{
  "n_layer": 10,
  "d_model": 256,
  "n_experts": 80,
  "experts_per_token": 4,
  "d_expert": 32,
  "d_shared_expert": 128,
  "activation": "swiglu",
  "moe_layers": [0, 1, 2, 3, 4, 5, 6, 7, 8, 9],
  "router_score": "sigmoid",
  "normalize_top_k": true,
  "routed_scale": 2.5,
  "balance_loss": 0.00017,
  "balance_bias": true,
  "n_groups": 4,
  "groups_per_token": 2,
  "init_std_router": 0.0211,
  "lr_router": 0.000452,
  "n_head": 4,
  "n_kv_head": 2,
  "head_dim": 32,
  "vocab_size": 19124,
  "norm": "rmsnorm",
  "norm_place": "pre",
  "norm_eps": 1e-05,
  "positions": "rope",
  "rope_base": 10000.0,
  "rope_fraction": 1.0,
  "qk_norm": false,
  "attn_scale": 0.177,
  "tie_embeddings": false,
  "parallel_block": false,
  "init": "normal",
  "init_std_qkv": 0.0317,
  "init_std_o": 0.0,
  "init_std_up": 0.0317,
  "init_std_down": 0.0,
  "optimizer": "adam_atan2",
  "lr": 0.00108,
  "lr_mult_qkv": 0.5,
  "beta1": 0.95,
  "beta2": 0.98,
  "lr_head": 0.00473,
  "grad_clip": 1.0,
  "warmup_steps": 456,
  "schedule": "wsd",
  "decay_fraction": 0.895,
  "decay_shape": "linear",
  "final_lr_fraction": 0.0,
  "batch_tokens": 65536,
  "seq_len": 512,
  "doc_mask": true,
  "train_tokens": 379900000,
  "steps": 5797,
  "dataset": "wikipedia_en"
}
Below are experts of layer 7 (counted from 0) of a mixture-of-experts language model. Rows are named router (the router's row for the expert), down (a neuron's output weights, with its number) and show model dimensions 64-127. Each number is 128 + 32 x the weight over its row's rms, rounded and kept within 0 to 255.
After each expert's rows: "comes before" lists some tokens at least twice as common just after its tokens as in all text. This comes from a sample of Wikipedia text that the model never trained on. Tokens count by the router's weight.

# expert 48
router [ 94  75 134  62 100 107 170 196 114 161 183 145 107 135 113 152 132 113 120 183 116 122  46 106 120 125 161 142 123  55 122 136 142  94 176  84 135 143 145 128 110 134 171 113 164  98 113 143  78  92 147 121 139  87 137 101 162 114 181  66 112 163 141 136]
down0 [121  79 170 135 123 149 206 122 141 115 120 170 121 165 137 141  94 170 121 119 104  89  64 161  87 111 134 102 158 110 115 170 177 144 123  85  70  65 131 154 102 139 157 148 124 137 147 125 119  63 132 163 116 124 171 111 139 143 139 163 139  71 149  86]
down1 [100 103 108  93 109 151 127  73 167 130 103 145 176 130 154 130 113  75 134 111 108 159 118 117 157 151 118 128 133 137 150 111 130 162 176  99 111 128 170 157 133  97 143 126 115 140 121 126 102 157 156 108 173  65 133 106 141 111 126 102  87  84  77 115]
down2 [ 98 139  92 120 137 147  94 155 135 168  71 179 127  59  45  84  97 183 187 135 116  99 156 116 100 156 204 110  90 122  68 119 117 114 125 130 100  73 153 115  90 116 106 143 125 116 165 155 154 130 142 135 131 106 116 132 123 119  98 181 143  91 102 155]
down3 [160 110 126  96 152 127 168 134 145 150 138 100 110  72 122 183 121 114 114  76  67 168 107 150  78 143 111 152  91 123 204  91 177 158  85 151 116 172  98 105 126  49  80 137 119 124 144 138 100 113 113  62 149  72 132 161 129  97 134 133 164 155 127 129]
down4 [ 90 105 135 125 169 134 141 133  91 194 128 131 116 106  69 119 117  85 107 124 131  99 156  82 121  99  95 130 160  88 126 161 153 146 164 136 129  57 122 152 161 137 195 163 163 140 155 128 130 153 128 146 192 145  92 161 106 195 118  86 177 122 136 145]
comes before: "\n", " ", " 1", " 0", " 2", " 3"

# expert 54
router [ 80 106 107 111  98 171 227  96 101 164 127 144 113 158 114  92 165  85 157 139 144  76  99 142  82 103 164 149 149 112 108 114 194  83 117  62  96 146 181 134 154 114 121  84 151 133 139 145  92  77 159 105 185 115 120 132 169 119 121 102 128 102 128  60]
down0 [123 146 179 130 168 116 159 130  75 196 115  84  87 120 108  56 115 133  81 112 160 166 133  83  96 113 103 137 113  85 193 116 113  81 109 188 134 133  85 170 141 111 117 177 183 150 106 165 165  77  64 112 150 120 124  88 119 174 173 138  87 108 143 149]
down1 [ 93 135 123 167  96 134 134 150 145 134 109 138 110 169 186 166  93 132 125 129 120 159 117 124 157 206 125 139 117 129 177  96 162 132  94  82  94  39  84  89 118  93 110 137 123 167 129  57 138 163 126 117 146  96 147 145  85 117 109 136 110 112 137 152]
down2 [182 117 164  94 152 105  97 112 143 114 102 126 140  93  71 106 107 193  92 159 139  97 140 123  74 142 134  80 182  41  66 164 128 179 119  99 102  90 123 126 107 160 100 133 153 123 133 169 116  87 113 100 116 145 109 120  88 153 156 214 108 118 102 113]
down3 [125 118 170 109 166 140 157 161 184 106 105  77 118  89 108 103  94 135 154 156 158 152 141 113 121 171 122 123 110 143 115 174 156 104 126  88 159 203 123 149 103 145 102 142  73 186  94 158  70 174 106  80 124 154 131 109 119 136 146 166 105 161 147 183]
down4 [ 92 136 152 131 137  87 150 133  93 101  86 152 112 152  76 119 119 148 172 113 158  73 198  47 174 150  53 119 101 143 135 154 145 121  70 129 180 143 142 155 139  95 163 104 113  47  91 130  97  98 132 109 125 120 127 116 140 152 112 118  79 144  88  80]
comes before: " the", " a", " to", " his", " their", " her"

# expert 63
router [113 122 169 127 121 146 162 125 139 130 175 178 155 160  74 150  70  83 122 156 178 117 131 116 131 122 149 190 100  85  81 134 183  98 148 143 162 121 180 137 100 183 162 138 129  79 141 165 107  99 116 113 116 154 123  77 171 127  89  98 139 119 132  96]
down0 [131 165 117  73  69 144 137  73 151 131 119 130 127 116 134 190  83 126 123 155 191 120  94 139 128 130 194 196  95  87  93 105 134 151 135 141 129 132  66 149  85 133 152 154 111  83 145 141 204 124  87 108  95 104 121 104 127  92 130 150 134  80 127  43]
down1 [ 84 111 126 120 107  70 110 169  95 106 135 113 127  78 122 177 161 115 136 125 110 110  53 122 157 103 120 117 163 126 155 181  93 143 154 179 176 112 126 151 143 124  88  82 185 154 151 140  98 115 158  67 114 113  86 165 160 126 116 223 142  73 121  69]
down2 [ 73 134 102 121  79 169 137 125  99 111 110 202 126 112  89 126  87 150 128 151 137 118  96 142 142  90 145 134 106 135 114 139 184 144 152 109 144  99 150 133  70 114 135 123 109  98 126 113 157 129  64 130  92 168 148  84 208 145 122  64 150  89 144 125]
down3 [143 117 143 151 113  99 160 142 152  79 126 172  70 142  95 136  42 116 172 160 183 122  69  87 166 120 147 133 153 119 152  89 179 138 174 139 165 182  80 122 132 145  73 159 108 102 135 124 119  62 103 163  74 122 172 128 109 143 100 108 123  84 110  92]
down4 [170  97 119 121 229  93 162 178 136 148 144 131 151 115 173 132 118  83 135  75 132 184 154 146 158 125 140 110 125 141  82 132 154 134 115  82 118 150  95  98 110 152 128 143 129 145 173 124 147 130 198 113 127  87  92 103 141 149 149  84 128 165 103  87]
comes before: ",", ".", " in", " and", " of", " at"

# expert 60
router [101  68 151 152  87 117 170 145 119 183 162 150 133 127  91 113  66 108 104 149 157 134 118  76 111  99  90 128 172  78 115 141 161 151 192 122 135 173 125 154 111 182 174 151 161  98  79 183  70 126 154 134 167  83 131 102 167 131  82  94 118 144 134  86]
down0 [ 49 147 126 145  98 101 180 112  97  75 176 139  80  93 126 192 102 115 138 136 123 149 102 135 170 116  95 100 118 125 121 141 124 127  98 119 153  85 156 108 175 104  74  83 155 189  92 149  99 123 107 146 139  74 130 149  65 166 106 113 157 113 131 150]
down1 [107 152  96 106 153 160 157 135 145 110 127 144 156 110 100 124 138  89 131 153 126 147 107 103 141 125 133 174 106  97 172 138  96 171 134 184 144 132 129 165 194 159 104 127 105 142  70 151 152 114 164 168  91 136  80 119 120  71 151 197 121 101  83 157]
down2 [145 111  65 124 146  87 169 100 115 139 179  71 156 130 127 109 132  97 127 120 108 163 116  71  71 102 113 105 127 157 159  94  60  76  67 126 121 175 137 152 152 147 103 101 122 141  91 112  97 154 107 158  89  68  98 115 128 107 162  91 138 141 109 125]
down3 [156 130 156 134 149 174  95 156 113 106 126 112 100 128 163 127 144 206  94 104 159 111 109 164 108 111 187 109 117 174 134 109 157 139 130  93 155  96 153 105 131 150 106 107 181 117 126 119 109 153 140 122  54 120 168 138 141 181 151 113 154 148 143 147]
down4 [ 87 144  94 163 159 128 110 141 140  97 184 156 147 137  98 137 127 173 104  77 185 131  94 107 167 145 118  65 152 139  96 108  99 101  71 147 154 109 116  87 126 130 172  69 132 190 174  76 144  93 154 150 162 173 107 130 134 141 112 100 106 113 160 160]
comes before: ".", ",", " in", " of", "==", " ("

# expert 30
router [148 117 143 150 108 112 189 145 135 141 160 176 111 116  61 131  70 101 126 184 130 104 106 154 148 143  90 174 167  73 109 185 176 155 156  88 102  91 127  86  73 146 173 109 144 127 110 162  48 114 175 109 122  61  87  83 130 148 121 104  78  91 110 115]
down0 [103 221 148 201 115 133  82 106  62 139 143 145  86 139 114 205 143 118  74  92 148  95 134 107  96 159  87  99 104 148 150  67  92  69 123  93 108  93 135 129 105 150  99 157 130 127 101 133  93 130 140 112 123 174 136 145 107 107 169 118 134 199 162 112]
down1 [105 143 137  97 116  39  94 105 154 129  95 168 131 105 120 157  80 102  64 145 156 106 131 135 178  86 121 102 140 163 107 179 117 124 184  68 154 109 135 117 181 151 131 149 152 169  83 123 118 185 141 112  94 119  80  72 100  44  99 143 184 129 150 183]
down2 [146 149 144 119 193 124 151 123 101 162 116 150 175 143 116  93 144 148 136 130 147 120 161 141 153 138  92 169 183 112 138 162 127 100 119 142 144 186 150 124 145 138 194 180 137 100 189 124 177 187 114  76 108 114 116 147  89 116 113 142 188  76 167  93]
down3 [167  64 160  97 136 137 119 156 121 184 121 163 147  99  85  90 155 145  47 171 119 131 114 142 179 174 141 121 121  88  70 100 141 124 142  78  87 164 129 157 139 174 116 137 100 103  96 106 141 146 101 165  95 131 142  61 114  96 221  89 160  81 108 121]
down4 [145 117 103 177  96 138 124  60  68 109 143 141 140 125 140 105 166 193 169 125 109 131 113 119 117 120 183 121 139 147 171  80 132  77 173 169  98 161 134  88 139 158  53  97 134 140 131 148 154  99 169 164 143 132 122 166 217 138 107 125 150 157  95 155]
comes before: " of", ")", ",", ":", " and", " ("

# expert 1
router [105 112 117 117 112 118  98 127  97 133 167 136 116 162  93 105 100 106 144 169 174  66 116 145 139 110 132 172 104 103 162 134 164 107 117 104 138 116 147  64 157 180 114 185 162 119 141 192 124  81 168  75 178 154 108  80 112 133 116  69 113 120 156 109]
down0 [128 107  53 164 158 167  47 108 176  92 125  86  81 138 158  99 176 145  92 101  78 186 108 151 131 167  97  75 116 135 104 183 104 125 163 150 124 159 191 132 137 151 145 117 184 131 120 117 171  72 125 119 173 138 175 119 160 155 141 106 134 134 166 188]
down1 [ 96 132 150 148 126 105 146  99 102 137 150  96 154  72  59 128 175  61 169 172 132  75 110 147 111 147 213  79  94 146 141 134 134 112 145 155 140 153  84  92  95  62 119 118 126 148 113 124 125  86 173 114 116 137 122 154 136 104  88 137 142 176 138 126]
down2 [151 125 132  70 106 128 105 109 108 177 125 150 122 125 123 168 143 169 112 185 119 122 137 142 126 115 131 137 144  97 126  42 147 171  71 128 144 141 127 160 135 120 176 200 131 108 112  70 111 130 109 136 100 188 157  94 144 176 136 116  88 105 113 180]
down3 [130 113  89 136 124 187 157 154 118 147 156  96 172 117 132  73 106  89 110 147 101 157 108 158  85  77 157 147 119 191  91 170 104  83 131 102  32 144  83 173 119 170 131 148 114  58 105 140 108 151 146 137 141 115 123  62 141 139 143 107 156 128 124 161]
down4 [ 91 143 196 135  44 114 151 255 138 157 167 111 138 136  90 144 103 116 149 149  81 189  91  58  97 191 146 146 129 108 117 105  97 159  97 145 130 128  82 109 170 129 151 121 111 157 149 132 145 165 168 144 147 135 124 146 118 155 142 144 101 146 131  90]
comes before: " of", ".", ",", " to", " and", " in"

# expert 79
router [102  99 166 148 136 158 187  86  59 122 164 173 110 138 105 115 102  94 118 167 129 137  97 120 133  63  93 157 116  96  84 176 170 125 171 103 134 106 136 117 158 156 130 104 149  94  88 158 156 101 172 147 154 102 131 156 222 140 159 106 156 171  79 139]
down0 [160 128 175 132 142 142 136 159 114 106 137 174 143 115 124 160 106 108 105 198 175  94 126 103 134 151 162 145 146 144 120 113  98  88 116 140 123 135 134  91 121 138 134 128  95 153  58 163 106 150  78 141 123 118 105 151 187  92 161 100 119 149  84 127]
down1 [131 157 153 153 118 158 143 186 145 146 166 139 188 146 141 122 111 170 106 137  27 131 126 118 100  85 225 171 103 185 140 133 194 149 142 117 116 109 132 158 149 116 156  84 156 128 152  99 124  66  83 190 136 178 116 102 104 130  98 107  90 121 142  86]
down2 [119 160 153 113 155  96 123 143 122 145 107 176  99 148 141 131 108 188 132  75  83 131 188 112  67 126 151 141 113 167  95  98 164 151 166 123 134 171 139 160  78 174  97 108 109 132 106 137 102  92 117  95 121 181 101 124 126 135 154 175  96 137 161  89]
down3 [148  93 161 122 109 190  93 134 112 140  90 128 112 123 103 155 177 135  92 105 113 142 148 140  99  99 124 143 151 104 140  78 135  94 111 141 121 126 106 168 105 193  81 138 129 122  96 159 185 122 132 169  92 128 145 132 198 142 101 127 185 128 106  92]
down4 [118 104  86 136 133 130 161 137 155 111 186 122 145 125 131 111 137 117 164 157 123 210 121 108 127 101 148 168 113 138 110 103 133 113  22  91 133 166 116 158 156 136 137 118 164 102 170 224 179  68 142 176 149 125  99  77 136  57 138 141  94 186 151 113]
comes before: "\n", "|", "-", "==", "The", "==="

# expert 13
router [108 112 129 136 113 163 211 151  21 133 171 161 135 112 146  87 117  69 125 144 114 139 107  80 130  87 187 144 117 124  80 164 130 103 163 122 130 103 127 142 110 181 122 101  95  80 147 153  98 133 230 122 171 117 134 144 171 147 134 125  92 119 136 124]
down0 [134 148 124  96 188 145 129 142 113 138  88  82 134 127 115 127 160 130  79 149 135 137 138 109 111 108 205  58  97 158  77 143 132 134 184 135  93 141 139  84 118 163 154 138 126 138 121 175 174 157  87 128  80 125 105 164 108 136 154 137 194  91 108 182]
down1 [153 114 203 135 124 174 160 182 154 176 128 155 127 141 116  71 135 139  93 153 145  93 141 155 156  96 150 124 163 182 128  96 142 135 150 184 123 110 124  84 177 200 123 100 132 153 136 150 133 218 147 125  80 158 211  98 114 161 111 114 108  96  88 137]
down2 [127 121 115 128 151 173 132 130 188  71 198 194 104 170 133 121 167 139 114 110 134 108 134 174 107 108 170 159 155 116 164 136 126 111 104 190 126 204 154 179  90 151  75 101  94 160 145 150 140 182 164  76 113 103 122 120 133 194  95 125 101 165  81 111]
down3 [111 205 137 148  82 116 160 153 166 182 140 116 104 116  98 120 100 101  81  87 120  94 146 102 121 159 138  88 154 166 113 110  91 102 131 140 159 142 112 118 125 156 154 140 157 144 149 116 172 111 122  91  88 127 167 151 129 109 174 112  90 143 142 146]
down4 [168 169 169 143 176 126  81 106  90 166 187 197  80 115 106 109 145 189 116 147 132 135 161 122 122 131 141  70 136  88  89 166  88 190 161  84 104  85 156 169 138 116 119 138 165 191 104 110 108 138 140 134 144 126 113 113 145 114 156 130 113 109  68 126]
comes before: " the", " The", " he", " a", " and", " In"

# expert 26
router [107 113 145 112 101 133 218 177  85  93 142 182 160  73  83 148  75 104 105 146 121 111 106  71 131  97  82 168 128  40 115 132 210 122 147  88 159 119 163 119  97 121 170 121 150 106  81 171 111 104 142 155 139 129 144  75 143 101 108 115 149 124 145  75]
down0 [143  82 118  48 136 125 127 188 128 163 130 119  81  42 111 179 107 120 122 195 127 171 124 117 139  73 196 189 136 147 167 108 104 155 126 117  92  56 118 136 144 135 104 151  79  94 196 111  89 145 182 181  60 135  68 155 151 129 208 127 177 154  91 161]
down1 [ 96 143 110  94 107 161 163 127  95 131 166 129 145 159 130 123 139  93 180 119 148  77 100 173  80 107 121 121 144 135  84 131 108 129 119 107 111 153  85 109 199  68 123 153 113 154 166 162 171 145 145 103  94 159 165 170 114 156 148 153 101 151 133 105]
down2 [ 72 139 161 123 117 149 118 134 139 104 142 185  88 188 151 140 122 138 102 118 120 134 170 159 112 196 137 121 126 105 137 103 114 138 140 105 153 160 137  89 150 127 201  98 160 161 125 176 165 163 155 137 158 132  95  83 149 161 140 114 114 122 165 100]
down3 [114 118 118 166 121  86 119 136 108  80  87 142 151 117 140 145 102 129 158 125 156 168  87 194  75  85 127  93 162 167 161  88 146 131  91 133  69 100 122 158 157 113 176 153 146  76 108 118  64 107 143  80  92 119 132 194 116 165  90 178  71 169  94 143]
down4 [115 143 123 112 110  37 129 152 123 120  49 147 105 143  91 119 158  86 128 116 118 126  94 153 115 114 150 142 112 136 104 145  96 105 140  67  89 130 139 141 109  83 121 128 124 147 107  82 168 125 117 147 149 120 104 110 138  99 153 137 173 148 120  33]
comes before: " |", " (", ",", "\"", "'s", " –"

# expert 22
router [114 122 122 128 133 102 199 141 143 137 170 139 129 113 146 113 134 133  96 175 141  83  66 112  92  71 123 205 129  45 140  90 181 109 172 143 105 115 171  92 143 205 114  90 140 169 138 140  86  95 164 121 162  90 123  62 159  99 117 105 144 160 122  77]
down0 [ 70 136 141  60 116 156 112 180 131 123 154 183 105 117 104 123 130  97 140 160 114  94 226 149 163 113 130 139 108 144 156 150 100  77 191 156  94  83 122 134 134 101 208 109 156 104 149  92  72 127 152 106  90 153  82 135 122 107 139 133 124 176 115 117]
down1 [131  71 168 111 165  92 157 127 107 104 165 156 150 164 170  71 121 182  30 196 157 128 118 165 143 113 157 190 101 105 118  73 128 116 132 124 145 129 117  90 137 155 120 129 103  96  79 113 139 144 169 103 114 116 118 118  92 114  76 101 137 151 131 109]
down2 [158 105 188 153 101  96 142 127 142  70 115 115 125  39 169  85 127 152 112 156  63 175 157  47 117 233 146 139 139 138 169  86 133  98  71 155 143 164 133 132 120 106 201 127  94 100 163 169 138 150 138 117 175 123 176 138  93 136 170 154 116 183 128 113]
down3 [155 166 108 143  40 161  70 122 101 117 124 151  95 107 160  48  94 133 123 158 150 154 177 136  76 123 110 195 143  70 134 145 176 111 136  75  98  74 168 127 129 103 147 137 157  96 112  98  94 136 165 159  55 126 100  86 153 167 122 110 188 107  96  99]
down4 [ 88  62  76  81 126 120 124  95 157 127  80  84  92 124  73  74 107  98 171 129 142 115 122 168 162 161 101 119 148 150 153 165 109 129 155  99 116  84  72 158 129 137 144 156 100  66 168 186 114 170 100 122 128 151 190 169 132 166 103 110 120 156  68 155]
comes before: " |", " to", "–", "ed", "ing", "ated"

# expert 6
router [102  67 162  80 110 135 162 158 124 120 168 210 139 140 102 108 113  70 114 191 132  82  88 149 152  63 165 143 141 138 142 168 199  98 154  93  88 113 177 124 133 112 138 140 109  74  90 131 138 143 171 126 198 159 132  73 194 156 136 107 141 116 122  98]
down0 [ 57 109  95  87 101 128 176 149 143  90  68 108  86 111 144 115 113 133 140 171 129  76 153 122 165 128 176 120 142 193 128 140 109 101 115 134 160 153 198  97 114 136 136 145 133 168  89 153 207 133 179 224  96 136 190 128 189 159 135  88 119 105 109  82]
down1 [155  94 133  69  96 106 112 184 138  92 127 147 154 147 116 138 138 157 111 150 150 132 110 100 122 142 129 131 120 160 106 192  86 125 119 164 110 183  93 111 129 177  81  93 170 115 110 120 135  92  90 191 110  75 125 108 110 133 146  94  83 151 130 113]
down2 [110 135 165  91  81  86 126 115 155 148  80 181 150 135 115 205 129  86  55 176 159 116 126 115 126 120 137 121 138  88 152 165 200 188 171  91 104 122  88 119 204  97 170  81 155 151 117  89 136 122  58 108 129 119 129  86 137 125 163  95 148 210 152  56]
down3 [123  73 126 135 111 128  89  89 112 106 145 125 119 144 164 135 121  99 137 114 115 119 141 154 132  90  79 173  86 150 140  94 125  85 199 114 128  84 153 128  98 115 152 152 136  62 128 119 101 155 108 115 135 105 126 123  98 126 100  55 144 172 136  78]
down4 [140 114  60 134 109 144  70  95 104 102 132 116 120 159 106  66 130 134  85 127  74 146  71  65 163  62  97 164 129 113 143  92  84 126 139 171 119  94  82 192 168  88 102 144 129  98 154 125 133  95 173 143 130 139 159 106 147 140 116 124 183 107  99 139]
comes before: " the", " he", "\n", " The", " that", ","

# expert 72
router [104  76 110 129 142 115 185 193  95  91 150 141 165 123 120  88 116  94 121 139 127 122 119 106 151  98 114 118  88  86 121 149 184 123 118 129 139  91 185 142 159 177 111  90 128 121  88 132  79 141 110 159 132 116 147 117 171 134 143  70 108 138 176  79]
down0 [170  86 114 114  47  62 143 114 116  95 131 163 122 133 128 120 169  84 100 126 115 153  86 164 158 136  80 125 154  64 117 155 167 153 143 153 125 134  63  64 125 116 136 156  94 136  99 118  80 143 173 124 198 176 136 135 127  68 124 156 113  98  95 121]
down1 [149 176 109 103 144 165 178  59 138 169  87 120 116 159 171 157  94 135 171 123  92  89 100 129 143 113 129 127 120  99 148 151 125 157 163  85 171 129 104 116 147  73 126  76 143 119 102  95  87 127 171 128 150 157 101 124 127  78 125 129 110  96 143 136]
down2 [145 130  86 104 141 110 175 105 137 134 148 163 179 137 102 162 174 144 133 173 121 103  76 116 105 111 202 112  85 187  72 140  89 155 162 131 116 116 138 149 115 120 108 114 187 104 129 226 130 133 102 117 112 115  99 152 163 115 147 128 100 111 126  74]
down3 [123 180 133 129 160 142 156 126  82 108 132 167 123 132 240 158 119 120 194 132 158 165 164 101 127 133 103 109 120  85 130 140 125 120 140 138 120 116 162  88 122 145 123 136 181 127 153 112 188 157 121 155  66 156 211 110 135 108  70  94 145 151  73 144]
down4 [ 90 130 109 172 153 124 154  90  68 122 108 184 181 127 172  99 128 107 132 161  81 106 129 158 122 127  60 115  87 182 153 116 166 114 130 162 203  91 175 167 164  92  94  80 162 153  66 100 107 112  79 152 129 121 136 121 132 137 127 150  53 105  93 129]
comes before: "|", "-", ":", "–", "=", "==="

# expert 68
router [123  55 166  96 125 168 212 145 104 143 140 161 136 137 136  66 117  84 124 154 124 130  58 132 157  96 136 126 124 118 114 157 125 134 163 139 148 131 142 141 129 136 148  80 186 124 120 165 139 108 221 111 195 150 150 148 216 139 145  61 100 160 155  89]
down0 [144 106 104  72 105  66 133 102  97  81 193 152 110  86 121 141 157  83 141 133 135  72 165 145 109  99 103 164 109 119 138  80 110 141 162  77 164  75 157 109 117 137  99 110 154 157 169  87 147  95  88 154 101 110 164 135  84  77 211 122 221  90 159 154]
down1 [130 157 106  99  82 106 137 188 149 169  92 218 151 149 123 143 142  96  57  94 114 175  86 117  98 178 164 168  96 115  85 182 119 119 142 176  91  51 119 108 111  97 139 130 136 129 173 123 162 201 123 143 109 130  88 121 119  67 111 113 117 145 128 159]
down2 [ 91 126 153 123 155  99 167 145 165 117 171  77 120 147 126 102 149 130 137 122 109  65 102 145 134 141  77 133 131 109 135 174 146 106 144 163 108 155 139 102 161 155 152 115  49 143 145 133 105 139 108 186  97 113 153 122  98 128  48  84 162 118 137 142]
down3 [170 107 101 114 134  97 124 112 111 109 143 113 125 167 149 146 135 177 127  72 115 104  98 138 123 127 114 126 155 178 107 143 105 118 129 130 134 100  93 135 168 126 164  78 130 112 121 155 175  67 197  83  72 131 164 179 132 176 137 136 123  99 137  96]
down4 [117 142 136 164 142 139 125 123 145 111 150 152 107  71 118 187 129 101 103 163 124  78 136 130  81 117 154 142 137 113 114 133 124 127 133 118 151  93 141  98 123 139 144 171 133  87 170 116  73  71  51 157 143 156 106 159  91  62 181 161 118  86 129 106]
comes before: "\n", "==", "The", "In", "-", "==="

# expert 52
router [161 177 127  94 118 139 167 113 103  96 192 150 109 135 163 105 168 126 172 108 109  80 107 150  82  92  83 142 126 127 102  85 122 156 130 119 110  92  93 127 139 151 125 140 118 128 150 155 104 120 158 125 133  98 149  98 176  95 106  65  95 132 172  94]
down0 [163  69 123 132 162 144 154 170  99 185 151 102 175 131  60  90  87 147  91 110 146 118 133 108 127 181 104 126 113 152 175 154 168  99 134 161 139 159  99 173 153 152 104 128 107 148 154 112 175 110  96 158 144 127 126 126  95 165 157 124 147 129  90 135]
down1 [139 181 120 126 158 169 147  90 169 164 111 101  92 175 145 117 161 168 137 110  88  55 114 145 145 151  40 149 130 173  68  96  96 149 113 147  97 172 120 181  64 134  90 142 179 137 139 150 155 141  63  92  99 100 135 157 176  78 106 111 155 132  96 175]
down2 [168 113 177 140 106 166 123 142 111 158  98 162 169 180 132 131  99 127  93 121  75  85 148 155 152 145 160 101 121 163 132 106 139 150  69  79 144 136  85 122  87 180 130 162 166 138  81  94 108 139 159 138 113 125 108 183 154  87 138 105 175  83 137 152]
down3 [118  70 176 176 144 109 146 121 105 114 151  70 113 154  87  76 126 140 132  97  87 145 117 143 159 140 103 111 119  80 144 135 100 147  89 120 151 153 153 107 173 170 125  71 144 111 133 134 100 108 132 152 123 122 164 133  68 135 129 154 146  78 116 109]
down4 [ 69  71  57 123 104 157  61  96 153 154 162  70 147 139  51 115 118 149 159 113  81 139 112 115 106 163 136 119 147 141 124 111 116 103 142  42 152 138 174 118  95 193 144  65 107 161 161  89 126 158 163 140  68 119 143 133  43 116 121 137 155 105  94 202]
comes before: " a", " to", " been", " not", " in", " also"

# expert 10
router [103  66 175 129 143 159 187 161  95 116 110 150  88 122 148  87 104 115 133 131 129  96 116 113 124 113  91 162 160 106 124 111 140 125 187  85 163  43 127 148 162 129 128  87 149 135 126 146  72 114 144 129 173 118 128 129 227 108 139 137 163 150 152  85]
down0 [ 73 218 187 116  98 147  89 137 125  85 156 114 105 157 128  76 121 152 133 126  70 120 151  97 163  87 159 114  74  98  90 138 159 149 208  74 125 113 177 147 107 136 142 100 139 127 115 189 140 169 121 123  91 158  93 158 132 158 128 153  88 117 140  94]
down1 [116 194 175 134 133 126 121  83 145 151 130 218 144 141 173 102 160  58 114 169 174  93 152  91 103 115 142 120 153 142 187 116 124 182 188  83 137 128 146 131 143 133 102 116 202  91 116  98  69 111 156 143 145 189 144 149  87  94 172 103 103 127 154 102]
down2 [209 119 135 144  94 144 131  59 135 170 174 100 188 138 197 117 139 148 141 127 116 165 134 132  91 144 146 206 136 144  91 106 160 107 141 105 133 120 129 127 155 163  63  93 158  92 153  93 145 129 126 110 133 123 103  94 122 103 194  63 182 177 201 155]
down3 [107  76 127  23 108 113 173  86  93 152 138 152 124  78 153 168 154 105 146 166  81 144 140 138 164 160 195 144 167 118 113 117 167 135 112 178 125  70 128  93 110 135 111 149  98 142 173 100 154 151 123 118 107 105  89 115 189 138 110  99 142 126 136  77]
down4 [167 131 112 156 151 103  90 133  81 105 174 114 130 139 123 167 109 139 125  91 157  73 188 125 117 145 104 117 157 105 157  94 199 118 118 146 107 163 105  89  80  40 149  96 116 154 151 170 115 155 136 145 138 122 104  81 114 172  97 132 114 123 116 109]
comes before: "-", ":", "=", "|", "N", "W"

# expert 33
router [126  86 125 118 136 114 233 165 101 103 194 128 147 146  83  83  86 121 109 149 145  66  92 100  92 106 115 133  93 128 148 151 152  79 140 115 135 151 172 133 130 169 137 102 125  57 100 110 129 129 158  73 134 164 155  84 209 123 155 148  60 121 137  93]
down0 [ 91 110 112 153 138 110 165 124 114 110 129 110 131 124 106  82 113  94 109 116 119 137  74 128 148  98 141  83 134 126 133 171  71 106 108 136  88 154 190 177 132 147 131 107 172 104 130 119 180 125 139 135 127 156 117  84 231 184 140 157  98 134 150 106]
down1 [178  74 134 104 143  66  68  76 128 142 106 178 120 126 120  97 168 130 109 159 167  76 158 118 137 129  94 181 122 105 163 199 124 144 146 112 194 124 154 108 103 129 149 158 128 147  85 106  72 129 125  72 100 177 109  84 155 123 143 211 131 158 105 152]
down2 [ 96 103 106 113 148 139 191 152  84  74 141 101 138 149 168  86 114 134 151 104 108  82  65 107 128 139 133 134  78 144 149 113 140 125 121 133 106 137 123 175 129 131 116 127 110  78 116  92 140 136 101 111 167 142 144 105 149 129 188 136 135 180 149 134]
down3 [ 83 136 131 143 131 138 103 128 157 111  94 137  86  99  40 162 121  82 147 104 124 117 158 129 165 146 127 154 102 159 116  89 141 131 136  94 125 110 161 127 140 144 238  98 134 101 112  81 156 101 109 118 159 117 141 221 147 101 151 162 121 112  73 138]
down4 [154 151 103 118 162 108 133 131 139 170 133 102  99 126 194 100 165  99  89 125 106 146  88 134 138 117 121  72 158 167 154 144 102 138 144  96 146 111 176 176 150 163 128  88 153  84  76 196 148 137 148  77 156 127 144 143 131 126 127 169 111 106 168 144]
comes before: "\n", " The", " In", " He", " It", "=="